config = dict(
    n_layer=9,
    d_model=320,
    n_experts=40,
    experts_per_token=3,
    d_expert=192,
    d_shared_expert=0,
    activation='clamped_swiglu',
    moe_layers=[0, 2, 4, 6, 8],
    router_score='sigmoid',
    normalize_top_k=True,
    routed_scale=1.5,
    balance_loss=0.000437,
    balance_bias=True,
    init_std_router=0.00679,
    lr_router=0.000383,
    vocab_size=8192,
    norm='rmsnorm',
    norm_eps=1e-06,
    tie_embeddings=False,
    optimizer='muon_variant',
    lr=0.0164,
    beta1=0.95,
    batch_tokens=[65536, 131072, 196608],
    seq_len=256,
    train_tokens=643500000,
    steps=5277,
    dataset='wikipedia_en',
)
Below are experts of layer 4 (counted from 0) of a mixture-of-experts language model. Rows are named router (the router's row for the expert), gate (a neuron's input weights, with its number), up (a neuron's input weights, with its number) and show model dimensions 0-63. Each number is 500 + 25 x the weight over its row's rms, rounded and kept within 0 to 999. Numbers have three digits each.
After each expert's rows: a language model's description of what the expert responds to. This comes from a sample of Wikipedia text that the model never trained on.

# expert 27
router:484491487505463513520493511480504520499496504483461508506555478506502507501502505445531494497499488455462482553540503502452510486569497484490490492462503475466455477498517509481465507497490454
gate0:470487505516484471462482529505480518486522521490520513473460497492465510480510512471504469527517462488513537540557527520492520512459487490465478533504512459539479527472547468505496531502467474
up0:494532537503524538513492473532499498498505511539489548510531505512518481485484503491507496500466489525500509507490521493456496508504466532527503516470491489498487523498497520526512509494488488
gate1:505512467487500521510475492506529473520490505518505519466488498500568472463479544461532510456524510514482501494497459497514491479505505529490513479514498541491504521503486499510559478475461462
up1:488504480508532484505457489474529477490528534455525523482500516527482487480521508448508500503500524472494478512449481508491498516515502510460501457500496472471486480498505507541478496488479482
What it handles: Past-tense and -ing endings and verbs like said, announced, would, could, plus that, which, to, mostly in narrative sentences, e.g. vetoed, rejecting.

# expert 18
router:507553485487467520493467490488516522490499470528525498554500484508517524501494483468468469477507482510501469544536515482495508438517510448524487458459501480493495443506416499512530483519497504
gate0:502549509491521503489484495472535482474435500510492503493516512508523492467474481490514481461483472490535501492511533525482507468478492541527525471466479481489487486511457512500473527496527509
up0:524495481542489492475485481501534479476500489517519483538522504544496497524479521495463477493535501559508451495536483488479472482514495518479518479518562525454493480495475522514491502461498521
gate1:543530457512486451505485479477485530494489479473502500457571490498456503515495495521485499511507520518509481525480512497483490455525510467552484468532527393475505501539512524509480496524487500
up1:539500518444529509537539505459501445489521505467496501498499503506523500522470500480482504504500491515470485544483469503507498447452488560504496471510505486452509523470463499480494465508507487
What it handles: Prepositions and quantifiers in prose such as as, of, with, some, many, several, often in population and demographic statements.

# expert 19
router:528456528507509449530504483489450463483509507470519515494504487463490488461535521490494554464489503465514523537531484473496508511479520496489477498507473510516522466459514473488482468488512499
gate0:524474532517465496453480532490494519483520462482525557463468497488513494479512495462454525488492445476510491490526517502525464484486522550530521513538449517475487537537500471499537486512533541
up0:491500459509504513493525515488490485553504480464454486511539521502549479481512501537505495521523488501521513502507456498497495493536481505479507488508494468471468445493491509453522455487518482
gate1:483553500542525528507523492484487509529428492475483522503477497497525470463489527488487484511493540485522472503457455475519471531545528539450492435512503525513506526516508515552469505504469485
up1:495522497466481516511489506497449562532497467457509504497472491475490483465482524509486489514560470480473513486501475488502500536511503506473460479480500522466552470515497474505447471530514459
What it handles: Final pieces of first names and place names, like -ia in Lucia, -ie in Mélanie, -ville, -ford, -ton, often in tables.

# expert 31
router:483505506468503497479557530497479497480490512538546505519503493486536529467495463447512518486484500426459530532507449506493502426532508445492487483462492494487434470502473500503512524469492507
gate0:504497511500493517512488505505484489496521470500492456494541499484520503464452487512489510484504492559480531449480488506525406460477491433491514510496495516520484415507526509518491494480504512
up0:562475512504514504515504488492458480525526496492504459481498551499496452474495473438509473468528534489453532488475484474494462514469472506489540483495506501486497495540488562571491466500520525
gate1:455484511463476513493490491473528541508474499507510493524477494530524493571538464508518492475492504460470520504494480470500513455484494539525540501523527520557485479507483484509530510487470510
up1:486492486493464498492544513534429544485512499440542540503499518511489520531514512449499493518493460469497481511486506484491534462473509472524551487457457510440519518467515515530525472494487519
What it handles: Prepositions and and linking a verb or noun to a following phrase, such as of, in, to, for, with, from, at.

# expert 5
router:516502489503538487472499523495472511487494476473454540542521514489516493449505516460487525517476501513507460501512491481483522495568489491495450491488514503488482480508492503514539480498498481
gate0:551499531500510524542505472513517504481462503503482498535549496501483524529503537457538538513538481500487467470514498520502539540557473520506549489502491512486530558487493541491468480490480507
up0:508445546492487509488528530546493496436518492500538513495470468511514520507477491478483576505500542493451505469511506521521515523529479490539458473472483460493506502522473512428504457510478523
gate1:502512493413508480499512518507497500500540547491496524486486501485520501481512469499496493502519473531530505506495527460509520478469502465507511464481516536493470464496447525524499481442527505
up1:475493427496519543469491472522493445509511556490504464456467528500525509470502510509462536507525516535519489501498516494505495486495496511511529481524510484463477463482506491477513484464537505
What it handles: Copulas and auxiliaries (is, was, were, be), subject pronouns (he, it, who), also, plus -ly suffixes like definitely, gravely.

# expert 30
router:517474534462467452500520507511457478497504508476512542509518507515512456476528510486498542480477539532510492498532526458494487503474513504500504491485436504507509495496507486496501550501516476
gate0:472485536443504510476511469471530526469541479500466502478483541537470503487535533513514513509500513508510516530550450530463528490534505528504501454483443497522514523519513474484510508465548539
up0:461512459515535530508515520474476518491505450538507508508509508479530514541477464561481509490501492474503527522468542506506503497482527480513523571487506502532590474489485550540520527468467495
gate1:493435529552511521538512540487480507506496477515501499524538522497469466543498490541503497523512483502450512497484493477509484483489569494537510480500516531481481444505510464544479499509508497
up1:511492508489486488507499537536521532514507494438528493515503464473465508493471504507500513507460515532513498501512504502552549478517500540485494507508532471522506504488516488502505499443477489
What it handles: Final letter pieces completing proper names and foreign words, such as Cronyn, Lovato, Wrexham, Weihnachten, often before commas or pipes.

# expert 1
router:494511515439511446489542522477491529454526500520551508527510496490521516471513466480524513497497464455454515523514477485517522499478523421497487493502511507508481486506494500481518482444473515
gate0:513495494458513484486473475485478441477483461566500470462493512548472488526477516490514499550535497491485525511455527492544504508529479489505492457514463510500483492511502490514485548475554515
up0:499495486469498500487504516506489460489508520506510530492488480485547489493474519510497496483506478472486517496492505516536525511492485447504473456471466478496486529508492457520490517440454525
gate1:510484520488524502529494434492501538526507483491453502509518516519520531478486450566536531483490475488533527491494501511479489531533490504491477528460472494506482500483511518500465495503523523
up1:482486570498520469503494517451502471528477492494459487449465518452478532500506509475473501512507504476507462477532505523481515508508489516465440502510479522557498488497515503486509497467507498
What it handles: Prepositions and conjunctions joining noun phrases, especially and, of, in, by, for, as in oil and gas, Diocese of, based on.